Weights of a small mixture-of-experts language model, trained from scratch on English Wikipedia: 1099M tokens.
Below are experts of layer 4 (counted from 0) of a mixture-of-experts language model. Rows are named router (the router's row for the expert), gate (a neuron's input weights, with its number), up (a neuron's input weights, with its number) and show model dimensions 0-159. Each number is 500 + 40 x the weight over its row's rms, rounded and kept within 0 to 999. Numbers have three digits each.
Before each expert's rows: a language model's description of what the expert responds to. This comes from a sample of Wikipedia text that the model never trained on.

# expert 31
Description: Conjunctions and auxiliaries. Clause-linking and, or, but, infinitive to, and auxiliary verbs after subjects in running prose, such as was, has, had.
router:519486545483451475503476512554517554526473471419479431560521457494546537447464478479478482497467515484426528584501488455501544478442539517492488593482481522458513536476394512529479477485501510509561493524470516572482425490520528468528542491501478495450544424464536496485442516565449527462522487461532544519549421513563442476534526515497599486396468503514420487441374535500507556475560491493533476456489504488477434448475510443414530508500462567488445550498450535456526480503481534
gate0:513500532434544477540487504405466499497502485560528599522528489414522508554497486481561460500588511492550473462583526470468568475515483496557435481509517536540448562521552395484478539542474557518462474497558491493501535501564585465562456582493519475529499488510480490541447540519469511490441515459444456521434492507439525482468498504489457393469493507520557539530548450466528473474524449538463532487511455476475495564517471508478513516542517490503476499477429479449483450411458463
up0:538478450457445493558474475467591491483540493463529485545490496441533452513409500488479460457516472514510445538466464449498534512529577465479490540467504490471519535483422465527532527490492541479521512593572505553482424457404588534437495534555450495467531488494474555601504525548551482486485513438439532473503518509478570476539533460512515499468525500559541429502531560525569522526551470530453497438539441443428493546470509464520575466539520472474540563447530470565515544482497480
gate1:474538526449545552463520555526522454532529462505518532549546445607439491465496536523500454437486466573522446522525491444490545431486528485498471537439462482430446572540547500517469520488508487546512455552462500509571451569449605481547494505499568501503428403484469464513420510452607374533437467504489560550437416497537490485513531459563447486490497525489544520487515423449504487495493471487489505489520509554608534488466507510589481519474481517461510527495496489502592481465519453
up1:460497533519506554483529572512468488548500527505483525460410486470484484502527489473564529514419555497512499498473532502461518489471451441460464552545489462449511505492517514423524498572482417444545575496503479521578481487509474533514527483559534424515488424513481514569462489492520521404538504495509502504511464494498500522482597518522482544527519519476426544527428579463559492440409537468500498542462422507462489413447461500503525533465488500545505473476509496532547534435439488
gate2:436480508505507510465483486522497451538472496573465450462485435410516434560496513565457479434520520569546467495564426508462517428513452509435513521556535506581385473482528467475568484550472512452444512520489410517457477540490481528458437515393530525481520485511508509536516448453521525448517525511433466469494508492495422460464494549524495463516461488483467546485451491522503571428551535527450495539486439527493458484473495521483518519484480440526476492421531518542414526496472445
up2:469536541476530525533497507490464540496521453498478498523461541428512519466411491542479461593536518495457503510563493465528473445521542470523521470583529487547517545504629438543470504499488477578445525515434469494476530569525518540460476503449487476436568489540411465535443445494517544503455486542489498492498521541492518540490531437503507459479463505558487487507537554556507512510508512483461450437474560458529423566506468512469495515474526529512503436536464501504485462562517581
gate3:549563485526439460488545524541476499500516526524567464493467434519527452483561513471478511502535484456436543524476557480490544545499533511440456542500523552540455540523489477495485463485461444478503447512547516572525529488453518474459527502457476594522546564516445545554477528428528561497497497452445467494494450509519390600506534477506441497528465545484513547530557496477521559481463525435532514506520474441553454443474536541485544476488527496480442488477438492471497490462451511
up3:439492546590460490531469467477504496550554501500544503558442523521518545484432481519495574496579514505511461463488498445535530442456465507551476496550552553488489483513472546493490474512510515497454500457524474500510477497538572466521484558443480502513501542492565508502450573482473495559466594483466494539539615509544527500518494432437516457549574477535532548519490465552543484468508489576427516494593534518523429516444571487472477569491561588519469492432529453555535493522457543

# expert 43
Description: Quantifiers and ordinal numbers. Quantity words and numbers after the or a, such as majority, one, several, many, most, 13th, 14-year-old.
router:536556516559523519469499471478540479528512495605481442445459452488470469538500477464514521409528522541484554493492513527501515427516485493458442451499476488497468595502556499548474553488498506460535577473526437494509472535446433518490492442446503560508542480456546461484489498490432474504511517487478481497476598508532496505473480525523475494424512515437434446548522535567501510514540463465511466544533378521532406440548455546485399539508540432505451519456561476486522470489448492
gate0:546508499507535481456513493489529460480425406505468513495525489545499500521570456462538489518451520527497458481526507469584467469567482530443468523560423460556541534532623531508520466471469479506478423495473497443451564548482526491507607532463449535432490532452500540471540556487500527459558499489458479554551484524498489548568529486513489438480518533466461499491450507509418478482569463516556500510537513526513549468564560523507531430490486510473485460446405490533461473573513491
up0:538492424531492491480551410498537433479482461541488515533521475512468562550505535565478559440488498496522537528480398481559525513531524513522519491478511585516508541513437471474485479465519519445504520470504475476506492497514497543504504434583497417424494538497434492492570454479537523496487495510482546510480514488526543475444498438481494473522438505459551474503505557465483471502512492493542480482548498518514485573569487423418513482536566486486542426485503583490506489494539509
gate1:556446557535426585502536501489452432497619468562506532476443531585520490468542490498545514452525525496479586440533495481536465565533540579517479467520498526498450495538519515528483493501520540504524469526417511465512494554434491579437541497535514526440508500513530433527535477491489577451561476493536564494491485468514439513514488497532524486502491460478428467534498516478444486515454446486445462491468459532520473477462500608509531497475497433475583424436540573477506509441488533
up1:426482439508517526496473458491529461548494458452533470450585510479450506417484471437502483450493505501494504552495501488521543512452492533590547393471545399480522509477509479530502460470550569504545495461461448553487455516490454559494450546487505541465564477532468494504550459463503483602471537511513504481529454512467491525455496531540478463557547496509525457530476490495492499594550535482478455493573516479506524519526464468468507494525487445423464521468552465503583617542522518
gate2:490478540539512462542471544560458541510495573444550515517519589540519519536495496543478559444466549456541439524472494515592486521456434489494470425433470519510511468575485482511552520514445449469550562588538504519516507461510384523427470488479448474520523527514586495441525499480541453553426529535511522523610531535446470556455415509479498560543497511468406512430511501456433514517607412477480422570496504521452486467520573447477466489549501526491509461479510534457461422547513477
up2:493517559525458465481485482498554493541431516490510528463488554467473526505538483525512494484496479487510481497455480529484478544467496473447461521479493530526549477417507523533484518492514535439471531528482532532396498435562483525515443540466583485544494557450486477521517495481450503434543420531515545494480499413474500493453484518505501485502530529471444475527515597490421519567458492454521469540456466534565489411378513455529503423450565381523427497518442439450572508504510411
gate3:413523483554511428463505500457481540544469542525557536545409418483468502556477489591505549477516528465480549563511490472436442468430509487473480520491581527477410508580521547489443554533503480459533493550537492527487471535475540458496452546505448453488526535432546464497508519402529482520547529445526529543504522502510505541537491486487526473502522517481491573509496534547470443461472491498564485445502399525533514619505455508472445501428534466554473506428525514495524517531483459
up3:519518471433476533495452472513433528446517498431472517530468462567462422525446500481478522431459536514419534475421543471425476542562548495494484531507571457464428573492519481609548532523486474568504439499490547476483511525534475525507535554534505533515528485444546499515494555513573382530512467506496524496455514435495475499505528500476470454474455493518452507529478519525440549461552475535526384565500487515457458509491511555500488529451496547495510497517472480497535415493428504

# expert 6
Description: Royalty, titles, name pieces. Titles and rank words like Royal, Prince, king, General, president, and inner syllables of names such as An-con-a, Ag-ost-inho.
router:564563558526542399477483512576483403473516474496453506439528530548468503476474482524477479509518544504470586492413474545447438448514470563445517475475523562506492454450488542518456476480411506448465478447426452469492576453494489468459531479558506509508448397494532495508471544520412375489543445550503528508489507483448498493505603490481430424469563546540475501477502482483576474492460482522558527534509472440537552425579507474471482550554493483473423521477553461481480563507535509
gate0:499570439484510539511467483453501493502473561549434521545564502540537520521413484526465516561436459544534510517505399486508561550535478482570434464490421515510527499521402554577494491514444432498566490508523498402425591475563476476506519478483529466499581561509578448548445482472451454544530545496471506490482538499463483504434520526523499498470503490526496515449462456469532521419506523458460473533516440499520470478505550495558514534542499486534528533536545552513512533520437520
up0:472447513497523424539482539512472445463543529477486437473460486513484494477553508499539512512602517476517488565514503490502511545478451527485590545503572537523481499465562531424563574500498496521514523481561525505426552483513518407469531513450491533476440477472505510485508453522438536506480505496488548414508504517487511507482491383519477418527430517489491479544419492468483581536465462499520488497475432515442477550544515477481551514511547509498477435459485491569485528495477496
gate1:466530497487489524503458546470522548446503435450494483544464558519530555496484469512486428518496573500492489482539420426560426532447486465447453508487494525566413465530474444563521502480465441490475549519482481487492548512547543443552457505460469487548532458474555533516508545474549472581507440449477563553546502463530556505525464487521468474495444527503442531443526503511518552533436529543504517464537498459480521512513441438467446535547477517431509544498540524545452462569511522
up1:534522529521518520519546581477514487538524531482478487475546421528426488512536568485525463566492502527520602502500528458475515470399484500523460462534525546483535534484509498558521563455462410500480440531430452494476404495533525525501542471545461479495443518486545497521495503490486501508512521500452467498480463487494432463420552582518518445493516525552535455549492457442462446507500478547520470448509501525547405581522459511476454531509483539525468533453522425431464552515492558
gate2:515539486510499548511508497554480508531560587454518503549454471520491536398570454538489538552506468459480522471508489477468514444503545502453532509516495481451483511491486559540453463588475484449514478461553419520518427531511436520507522486527486442465519521536512513596496486499472481506518543474584523497529515528526490494520498468537437529484517482426527482473471463544575498495488477402491467501540506420478484480565587506523538512500628568481501484556529423426436383590560480
up2:582567535582388497435559508494513510505473450556455548450543518528507501537466531465477506517561534497388480470422514518490526516532450534559446532433497503514466533504509421439448491510541510492481532494461553484482552434522498458490552532523468471564514515479533426509492488508506425550466500531504528443529436487514485507496576515499487479593461499529462405464554523500514509540529479621524484526527495545448433545506450517414502510484462522479493490462534448528550521550522449
gate3:472424524512476492521560484551516492532523555452502463532439446595526459544468491522484535449556523512495529571511548562441551424521510503492478507518470546473579473430453481505468546478484439484568462494481504515447532525559506519509471503538451492457502554525515569465483504442495478498531549556498547523485392565426591581460496449538543458476466482515518477525430539485435544525519488531496542538499472500507452485493466424504492444488516455456422597534479535476422578548489493
up3:553440467541490494529502506474369480527504467496552523463453538478433465483506514462491551482503560537481465524495531535501500525511526478487529477496476560535481443553504528492500496461490512519464484507455570502535494471517519532526546472486577432459555522485444501436465497415505485543513467534462524480521535490571443508531527477534506496452487495551484558517475478534503517502502435523459512518500485481482457532533542534465481623505447466431523527434561511473451521479534468

# expert 39
Description: List commas and and. Commas, and word-plus-comma pieces that separate list items or clauses, plus the and joining coordinated nouns, such as religion, Empire,.
router:494509500422462469528495535527510448539468498454475514500491466534531522475414469527504534514427503518504513620496499566544521500457461477510444569524424548471501492493468489479469465505561510485493445572501494549484441545480593527552539526488603488452556446479604562512514443473514466533530525474505532503479452465605504444487549464465494462439549479512436506405426503543507567514474445573560460458483522508546503449494511546505534432494529462528452463458507498500476457469551452
gate0:470490525511464533429494544470552470507463535510461466503458569462540510489518469510443507494538462546495419507500491488485497475527475514500504556539465481442472446546561537544553512526517552496486453458476525455530424529557560533578442505475567471479516494530536513548487495438403449537491538557479518547510458446510491569547479510417489482545487590501509535546484448521577430499518470526508473476481486486484546437490520490495477536467562530462511508509520509444500471428525507
up0:509479516454503515514479516468497402454522463464560455505493491570483512462422516523462487492589487464539522491436531530504446520526540577438461520506533496529501569498493426416500516422440521525572489579443525537510534452469460475440501465508527462449545428472549509546527473458503485495541562427404500482524487482557492556514506515466538443532543468478526509523574491425457472436517491452496536567488482484526520555473461569424521461521520450446426508501534544515539479516469515
gate1:466509529522479438544551429463449521525489495541532474447481501518480523562520486477514536421456492491569625422519463484581512516553478459473474529492463493546494534517451579427501497487521415455502546505463584517518525542504451519476590482492519595540534477500551570495417475464561490490499478594447393522488500522557521572511437446487509490555523512470493468467439522488519489511498477501473486501514493583434542568513502501387493485539452454485539524533450501486407412514498473
up1:483472502468469492462553500510491508514484479456449473472420563449536515497503451554507518522473476577521528597449507529433460491494546502484500630466521520473489468565584543526480534478453477468512457489476463570536525580525467462437469590483461501507435540511469482377522502485519496430516537536466522472493565503423495478515516568492476552478497521444530540529438516529523469458515429468396506507557583559541529499534449548508524459499469507461544481477504472479515512528538544
gate2:480480476501530449463545489528535482443522437509518398524525489530423537480474440524568526535473423523494480580537510464475558497434470476516450470486519447448520486435523518570454444502461435515457470458484528518451435511528558508535485505459443423460492519534548502538541502490440434491536494566459542429493522449487460525478489474500403467541532517504513491472494471536484530545467458556516425483586488516564502446517526453548441476514450527450499527512484459469539462486489473
up2:577448485500463538540558529472455540536532521523469573441481483504494461513446540534525496509488513575524516445502518503520495499406521511502504473487474541419565562492453505438562477409555464469550481561521506431473619498446546496484518511471527459478499471505484537531517476459566428474555581465541501512558453517485463545512557495431529520493558549432456525519452515512466471481548521473507594500460475469430412542500436524509501558540544520466504465446497523427550418574500488
gate3:466476521531527511615503488451611497552517506489442551537445528504507562555486490471510607485379461490536479558441507535465433501530511560468420441472407596482453537503554537549543457415516504498502484523485455483441552464568485496471570504514560474408563492523493577476514520524480422539506470552477458482543541510507473578482511525446490485511494577487530499368542517586463505568521438460503501543513463456495453495476449453478520481508527445494500441511476452462522473504480481
up3:542578525513468509520564487551508398472487521497447520527546486558425541475546510474518500556531504508476497487594486463429444470531499531507515557530534476426513449477476519482504559522548559502464445531471473561527424548533546400497490561503447451455503551546556462478498514511504473530478415540526402537524508479494481483502539449461513504449496487560457414509515502545463465501438490463498481444509428503434580527548502571456552435408557515566499527500521432544481459466523516

# expert 2
Description: Name word endings. Middle and final pieces of proper names and place names, often vowel endings, such as Din-ah, Pere-ira, Kuro-d-a, plus table numbers.
router:551550546551551474546496500467492471481440438470495433544521537490459498473501552550513490473490515500528508453498445549469473463467500548439554499526479494478528457461506529499575466503454404481509466419482476477499512504550550537473511436514534532500453486517452515512453471476504438501516488563518464470447539515488450517506474437554470522564547467541524617479465496482516469443534492538495523553429465553543650517546510475483566552481473501484463515496553541495476412521529454
gate0:529510505521493538528504457505517458509506501489475538499555480499515539440486489451535517534432466481494536449523428485435504513482525479473500521469436479513496515502553518417396499528454467501546480493517443492513393499581579437528435564520503492547499507458365498551500452475527434472491573546482478546526478557478449487568483531546500456471491530529501514409490533466449471449411476460549511501447521523474595516545451516487571501554485516531486418542505507477457463525518537
up0:539451493517485523456445521544470581528443508528513466565455521464514587504560509556533425480512530490559457489501491486512486452526479535539487516443545515518503520494542512513454531480452435518556550434468517499515504511530550547487494524485488536534479470469563482522501544494517524557516486519526413526450507535562495585453525484551419405533479511475531559494539472492521492582542464513480562402520506448481451484456481495542495467491478487551521442410523553494449527430534461
gate1:583473574497540491494567541519470495501476447499462498479472473508466530504505512560468438521572559577528509515505514514466520504500524491498496528486498553558507488536484460503436481495522479520490553434543519440498533553535543486427426504534558512400484482519456489515507494437443494502494509521487506538582464564550485567590501484478537535515554530505510515537504476485547553505560502541519464519525468495435495535490486443553437486417522490487525498448487504453536442551482531
up1:496519474530483503457505458499544446437564477493559407511518483535435531447442488509471484506548484524488484456444524519451480445549498562513480643512478467537481470530443519474509467480508465530533526520493537540482499516448521434466486439544527505507509454507581509394526603470459500474555476466525539542531596528460535520429436480461524541538536500517531554483505474497501533409415541476483458459462491499462518503481509540426491503527506523461537464566515501454512430519410469
gate2:551505464529440524564527548541446471550508466524456441540484460442483532508409472527495536481426552546518459439487509509507433484481457555469504532533480511480471453491482546485490550542541432510555549562496487444494455472524439480472497453552502562451510601528524453540475450497534481540418501525566496568500425485513509555490464537502426429461572485500503509465444540464568476518480522514483456486489483537472469499449467480437475496507557472465474424494506555508512478573493507
up2:448444482530539528520471464517493448528502598477574536562540521516500480548522490520497479537571571481532521540478519542570490522512515535506506502506558509504504500460482510471466480426554489465457517520551411533559490483434538414439564519495484493489466507523455532519420550483584446438505450517542482428487559435552470478563435509522523485451480499443474491511479515531484489476507506577547527491526514560523451534550509485422486508472512548460486515533474471498518504539515551
gate3:530541435496507516553551459579494459375484580554443488489570495487552484503673448549539558505508433518445521526487538512496540509516545466488538480518441512447532542530474481426564570474501517438427409505462476520515471470457586556488551474481473559488489552458488454543515518519498486495503513519499450473436520540507433477474489431549479526529493528524536465549554491523503528502560423505499536468450477555526448470496432486521504473531497545532490551477495528474527492504498498
up3:507505454450515557449583452489484469453529515541515519547465527438458531486485474469510472544480493507510537499491538501585458530486488548436527510536467509398484534530489507488509487553546493526470582460492520476525535464510490481478507444550462466536493551556452512512484534526476568476511481542506472447530464505543490493504521465480537517587483445490412527518460496457484579492475473502512546607510487516550574513497404496581486470514480420506520431520499512487559493511471410

# expert 5
Description: Table headers and results. Cells in sports and election tables, including column headers like Votes, Candidate, Points and numeric scores, times, or blank cells.
router:511513585485407535575484581466484469397511445537517471447442480523454499514494522464529445508479562478576432538462478506512487504560504458495548526523508450486493489452572520467526472450557475491479590562584522459553523519475541563521471521535558538515496515523521554496499575462556564474425520432461493516489533487541487445491530504492525553436489475546552494482533486476480511477512596493511512489469558469411529442476521523487463468496504442515496535469466520496469495482395507
gate0:496576542515526526509513533495488447508528431494504490449576503554487502454520524442507411499449443440567472518509469501532532462473533522503448534430526418535468492555436460570574529437525506540461495477545472507587546456526468499500448526502526491456478480549540542457490461517595493464425603500528451546565498484515502435517608504529548490442511459518494557519531473464419563472491557503471515533481424569450462479523511506458447466516521476479474511437496476464500500488507518
up0:454544548486572574533511530455486507489512552481510475473499463500467484461430501554478456494444483486532560522469544461402443516500530556403530557509469453534460495499446595515501456495534509494581562519460564480486522504488577505502518499481534486498537486462495576453507524452473435460452527452554496529533540453478511440506487516511485486518433549448503580467499457517436432496495520527489500467506524525519502515478558609546507524512414485490478442481510491532507486506460535
gate1:499465495428535483599561530538486590495407477487500471549498530586531480517429501519430424526441554526520541434457501504477552513525530525476544460450474427482529467487477538465510497458470530515460535508514497456514466411490475536493458494491519476519518488511562520489488414524450493458493512457529572455475497532523505447564497460490519568435547498509459485482513475465593442484568509536507427440411505518510535476494456510504444494512431483494465466518500581479524437406541470
up1:562566567524520480484567532550577483470483522423527503523456479470504562499561433464495468524516515569486473542502529527473492443490460516527507481518498568605504443510421532515497516476574512523487468516492488517513491530520485443434519453500494582516490517530465472466536527461550523540532512496521568478555501461520501501438493538498450602576506522517578483540469568512457509493486439471529491537500470506484569496523494553560463545487583510522558489565478552438482489471532450
gate2:553557473505458479540531525534604408510491470425478531536480502506510448526451519601508453471509526434520465552519520492489525570453554512458544554530487552462511489530483584421486425503519496501504443517522462434427527512535514506488563470515500503563488471550476462473462512535524489485503489471479457501566456501465553541581471497520465565516570466597527524481440506469604569509579518523497522536543525475566459457516496518507432476523486510505535548507556519543443498563489491
up2:484502515486583481465547505529527466521570470490414489466511528478542523560442517546503453425463440527527517549507438504495513453514619497402478491469501463475508515399447484523479556499518484416568590520519589497509511537484504444466523458519487513533549534436530552532480615478466508507463463576529489540473504533547546522500516500548498451411511505534536480520506514436573504436484582467537522537498504529391501496533471479478454478562438497464488529450453498540522523559454510
gate3:512466393548535451545539490481505532560476461445478496512530499542513485538500458471482455483435484458490503547497529455524523550446528473494530428586539544499498506552538483514548517458524477521542475503603484444446565487497465503495492465547539481469465505518575501538464446529514467487578504471529491522473440486563463515488473455445518522557473524551480461500445488535511548536474481547434564495518469509478427477511514463438440473448511544537459522460476514539516453544458475
up3:503501481501521526528489446486500525460534524541487529510534513445478494457517525569564513474503504473486502431480458475463428504489454525495548555453549556514554524432463568513493528459510476581523599478496505530571551495486540516499476464491530503514470511547496468515483542492494589482449577569487485463545506490510485462585433489530518469496587483528419511525564514531541483554553517500465499490504452560547506424520554520540431492456487507565487529480465454514531496500435540

# expert 18
Description: Noun stems after prefixes. Content-word pieces after a first letter or a prefix like post-, pre-, as in C-old, c-ast, F-eat-ures, plus month names and List.
router:491544549532559435475496523580486409533504537627457518420528444552469487503485468468456531542456551534524551488454466452466537451520464492516500483525514559495506546498538482548561534516422485486525516502588489452516503491427467524431534490514486568447480461459526556494464502515466500458503498475453486474484537496440439533474575526470481503485491527520471476551511481430586440499535430494584536515510507492557453448533521502454537521568537431425519498519489507486467511494468477
gate0:512470492476533520504581509445532474530533450543517477468426540555502534495509548481486548523453452541508516506508511552539462443485423488543537593491485467478565456465468454498520466476530519462410590539579463445469518441417455513541520485496462452471517478440495497486503576494491473461539482505554532531481442482536573523534409472480511505449562516578501504463377526515505433487498468498490453512491495536416533528567520531481521428492454477497512464517483473512397479618500488
up0:478546503568545457455446495533441456530490521505491547505518486468490462566534487482487492506459452496443448511485568477471474462554522488418508561504485454485478549523522471522429543474466541553471559535512536486534551463531584530481517549516490465488513473526516573495593513463413483437533542445472477489455548439479457473555537472514496503513489532520522563508524481515501518532472491548583451557543429454518456517543529523494479489566531506455522467468515513508573563464497488
gate1:557550440557518511521531532446541470548494456516476532467557422543467530522486486509469480506567567549449526490482516478541510470478468493492417550473483470478487487584470520532506553474522520461545546495544477532489442463488525502474506538517563491508448471528532439525489485522483510498470485462572588471485507511500452519499541554457507533490553531501503527524413537464527591484417546533517516521500481432550467449413538520450555468535439493498495462548530510528541460625503461
up1:478454492500453474473460518508463534564401540518466475459546541494435492462561540441535527529462390525452515515510430534421492450525472475476524501470522560457494461524511501511492477491562600508545468404488533536543471499511443584564526504550522443468546391529521532509459489486539528460536556491459513502549522505502511544489454455462480478451459487580475462456458456542507489588543524514503530521489506476490494562502453500493546458532520523456454489568444567436485474425554477
gate2:518544545510547449484485501608510512497510548581446519472537487533496553583496479541469516534511613521513492491540485512575496518542504520497489455504474534511498578497466561530507446461497510524509507433510485546456501471523463469476589524500518513448578481537525502453509468495501526504525470499550464432453494471441431526484529564454465531532447508497519481526482528484490526463525482548559509549474496479502510546484494444445454481584484487461535452483532475481507541513536488
up2:532523475529465524542518525518572529480434538513553468493481505534471492510505489498594530510498483526494509536466546453482455548496525489472462492515503489495474518525540508480492481521444520468486448513471469476429519500536519496536518474475525494515524509471504567470442581435482553427467467509552510526496561490543527511536534442513506488542553509475462392468528479514506465512512522469501510418491499541569504528524464442468433605483467460478435506531432536535538534513530519
gate3:579546548497483550521450500478556464410505500498496540540579483448541424491486541541414471513417499480486554444475492480438527445491520435549508495521517488493564510522541540520511544574583453482454593558492543487531499445488458537514523450461466571462504424503529438506543507542466487441443494530440537449490441525486541509500555495437512468504548482486506494489455416508488586493535455455526501516524489425549497549465505530512465461500476469457540530495485513464552487508528511
up3:551481507443565444509484517491456567547501485564494508520494512516443472520489469506510523475517408488504449514489480440484553464424500505506494462545505530544517527477508482514495457525487536528466521472563494516483470459486477512466465569482490578477505503482520495526517560494543497473488463472469547603536570491512442517534439560491513537448526498534519577559487538446492496400400525407476490484488445574482551598558537491506517560490488541452481538541543499497494427501520469

# expert 34
Description: Years and digits. Years and their digits in dates, tables and parentheses, such as 2021, 19-39, 18-89, born 6 January 1952.
router:485561483440425576513516521491475519470523478564479538466497458496444565530504551519503458516454438565495545524450458576525505569551479548515514579532499455450414518622590428504531478467505548465489478427570475562498521555460478505521434500514478513487531528505458485478528526499585479534482490476413498610480440456484439470445521553438513511399502490439446460484511460537495520551536475457528540446473506489518474468489525511514465499581464463552489434417561543507475548490524473
gate0:546508486462601506524457507484441556477443492477544484523600473570475517478456482543469461433449537494565444531520536554527504522501505495597550449480488527459458476557514536493544489464548490480449465504538464530512543488542519474492534548433524505527463482373487430451450540525529483479537469474551440593522566518493501517511518516418568470500560485534600507450495483507517584489595563453460554541567435483495489492495418551481492481494463518529532502471538510549489515511475535
up0:499483523485475461459540517524455492516544478448461581502559486533454453518572502532458516494489528495468453526461415483485563502504449491497484509485547474502517427496514525552510575486453526487471521491525473409528541525467449518557519439508484468569398498537524434537514508445478508464506473537526540600546522480553547464451495525465496556554439481465417558477507453475553498487494593474457512494475487541494540593532580528530549472453471465524515470497529491466517585525451480
gate1:511577463540444482490537445525477464456499564463496537459506527487516527537512495517554463488486482483513510496553461535428517458437462524477485511518448513575482465472537424484482507483459514566508427459577587600490525547499414485483450506497452500521398487465538504470563497520470467456471497500477566554504564509506514521596467410499533574419514512431576540526528506524509452528481481494559560452537544522561501456508490511511452558486503426569530444436504439481529486570498556
up1:460491573539502468415480527467481479466585499552476494501582498488533507454487597586528428501465459473479505555441456441492473483485454474581497460498477495599428446452507467458512489572471525478497456451593469481488485473541495556515536493504546460510451485532505475562524456512448512556473562482512512594555511490493478459523485538429468500497474524520518516535494486514468535570501501447509509522436470475547495493537506456473465468547477581553420486518500525449562559488522499
gate2:533462508443506498478448545455495536508518528510486479481494501452528532465460444496529432487502461505483448455528511576455497481525534527512497585438472465521500483541497554479524566548526438480530532471566427473403368519482464519464456506526473490479490442543493532504449493472527450465479515523425520524496546493485468456451439494581503422462493474489498578544469553516476503492521543417460480463591468569515461422569476520552438522521495469466493484409592519505545524500578429
up2:503570471499516511521536482529606518531453480499450532508533533483489409528514567477475502496470504519461550489499534462515522398510491514513528437502574494573532430526525504490433541551504536477512483440458448480465455469514543468543465510506470472451531498542533444495542497478508484520560461481460492547527436558481515531472440491475439470551513456520544546457542484549488582504511541519474454475441497540541481499556489469437490515483499483486534466465520570561502542520532427
gate3:438444512586509475484476477474569467506461440441452402573507445523494502520463438495488471550515510547455515462479537507536529422517553476493479457531504513518474450417530512547493470434478544493504538520490537527490472519538554513506490484435461516506459590519449586506473479468499483448482541519529561424527512485476528523460477539495415591524489443552496526575572449454504478475537506484407559491459508428449506512470498452558467493502442512521531479502482463441512512531576560
up3:478493501517541415535582487553504553527531484515447505513496538474500468437460484585585553538441432522510482484482419531445496446423520536472498467525526453500491422543507489487417501492533456555446487506458545527478535468531470442555571510469444508520509460518497524489562499397457468433573501559532512503527454493524536524462519488432465511529473549497532515509533484521532466509478498523558515507476553473531524507468431539583416458515481484524471508505479435487477528528536510

# expert 23
Description: Sentence-ending punctuation. Periods, colons, question marks and line breaks that close sentences, headings or list intros, such as attack., included:, ==.
router:554461421507435534499463563604512488441568489555518559525510507504498553574555529471549399469535489487480540408508489504529468551446520508441485567524522471498498445522472444491528472506566505516487461508541512564540516546472555550465525492416539522454553548471472464512586423557478451537467521469511491493512500495502551453483500550471529466494485469506536508462511498550539501539491447501532429488538551523496498550447490461546494499488491554550456397500561510500519513492523495
gate0:500509477501578504564532490484542531457549514534500566536568486481432526550508546516547589513542528538492507445462486479458500488477500504467405565507508532471493517485498537483470469520464488448522534527491515534492472540481505584477521517525546452543466469579426553551529488436462515527406572490494517516499520462432507524515495452549535559462483457455557466496449574539586470585565427411544518498485485450523441525460499518541431450535561511475531506501501510471540526526479510
up0:416457444553513529472443513554474548477460537515499529535524480480574487470536484474528441461514440534546478485425506491476471472447595463577535511545560577537486457501522511491527509492492492489412483498491509504586557502525508469496488498464408457506487447570473504415500517538459476517532464485557490469491464533503484518475521475502567416521540541490505529460513482558473482458444441541483526536474533477485438535518466568507569528511525540491490487507536467461474450482500565
gate1:549503465548622438495506564468580516493503572500500502451478497444516526568416427439468506537593557496448477477500479547453458508525449578459398541514521524535510423434526485448467454528502533514538535508515479522426471473426422500400518452532476488454454421508470537526525500494526542445529553502515494523432589465501459491520408487421502512523539512452490491465535555536532529531524511507538485481518490518482533506503499530464501460570468551431564529544530555450493573509480520
up1:481481492532442472496438495529451518487492466477436426489478477509506507436502536503473465471474487552523490493528501536504505432478523513470530496527460480586539465560439541545504513570501526490493558425487504443457502499520507514506508551475469585538467450530440445535510426575509487436462522528573493515535482491463518482524403576524539461527483515434499482408516561466519504535514515461565502496469492519451521483553503447459483387534454544502500519533462505520520527523390494
gate2:508427507550508565483536485509477451514511528496520491476405452500485437499442466496427464461463540512464476498458476485552485541482514463521558533447554566546483471466539536581562545507518474491449548474414552458596530512580443515489521507453489532510463518465466419489512509440489494549559528546444548481513499599419516553496537481479435487480424522566523438434497458481490489544525529532519467587508465552450450441554535480536522493506479558458480475485622507579494523482485463
up2:468527510582485544473522494522527442581478454600529456501517533435511531475524501552448507390510517516496454503578396509590473474505482502478477508495466545525507535587529463475539500512497525427541539531448544486499564515468507544507551430483513516480527592497408516480488440536538527547498504488441462514469493478508489484497514530589536566503490503516469467479480432467478532487406528550484512447523528504514529485488491540516439610525490490489536429599618464449506450529474469
gate3:496531528486584471456529541527555497442501445459474496475457472553423439487433531515519488496513458416530517492498539535472525508533435465502479512531473563565510485531527520426487490456463500469554472496450481471449416503553515426497455516463598536497400516510499448479513492553496523452574474493545483563556457532507525492513543494476534531418495527533500555524489528576448487495492565427528478511499485523538435511556532567513502431519510517444529464534517509465513453510502521
up3:427492477417486504542480545487538488521459485424501482502522534369487454514496462475470481497464494472442426525499453504442519571488482582522491508493521434458526529457505443546516547513530540531510509528530509472523539491527616464404542488482493551499501470538511533507567520473437474488504608495542491523488508493489518595469632544563545434449513446519510500442468502503506480526551510502511509528509463456470474559545461473480538554497473486515642484499547473474490532509479467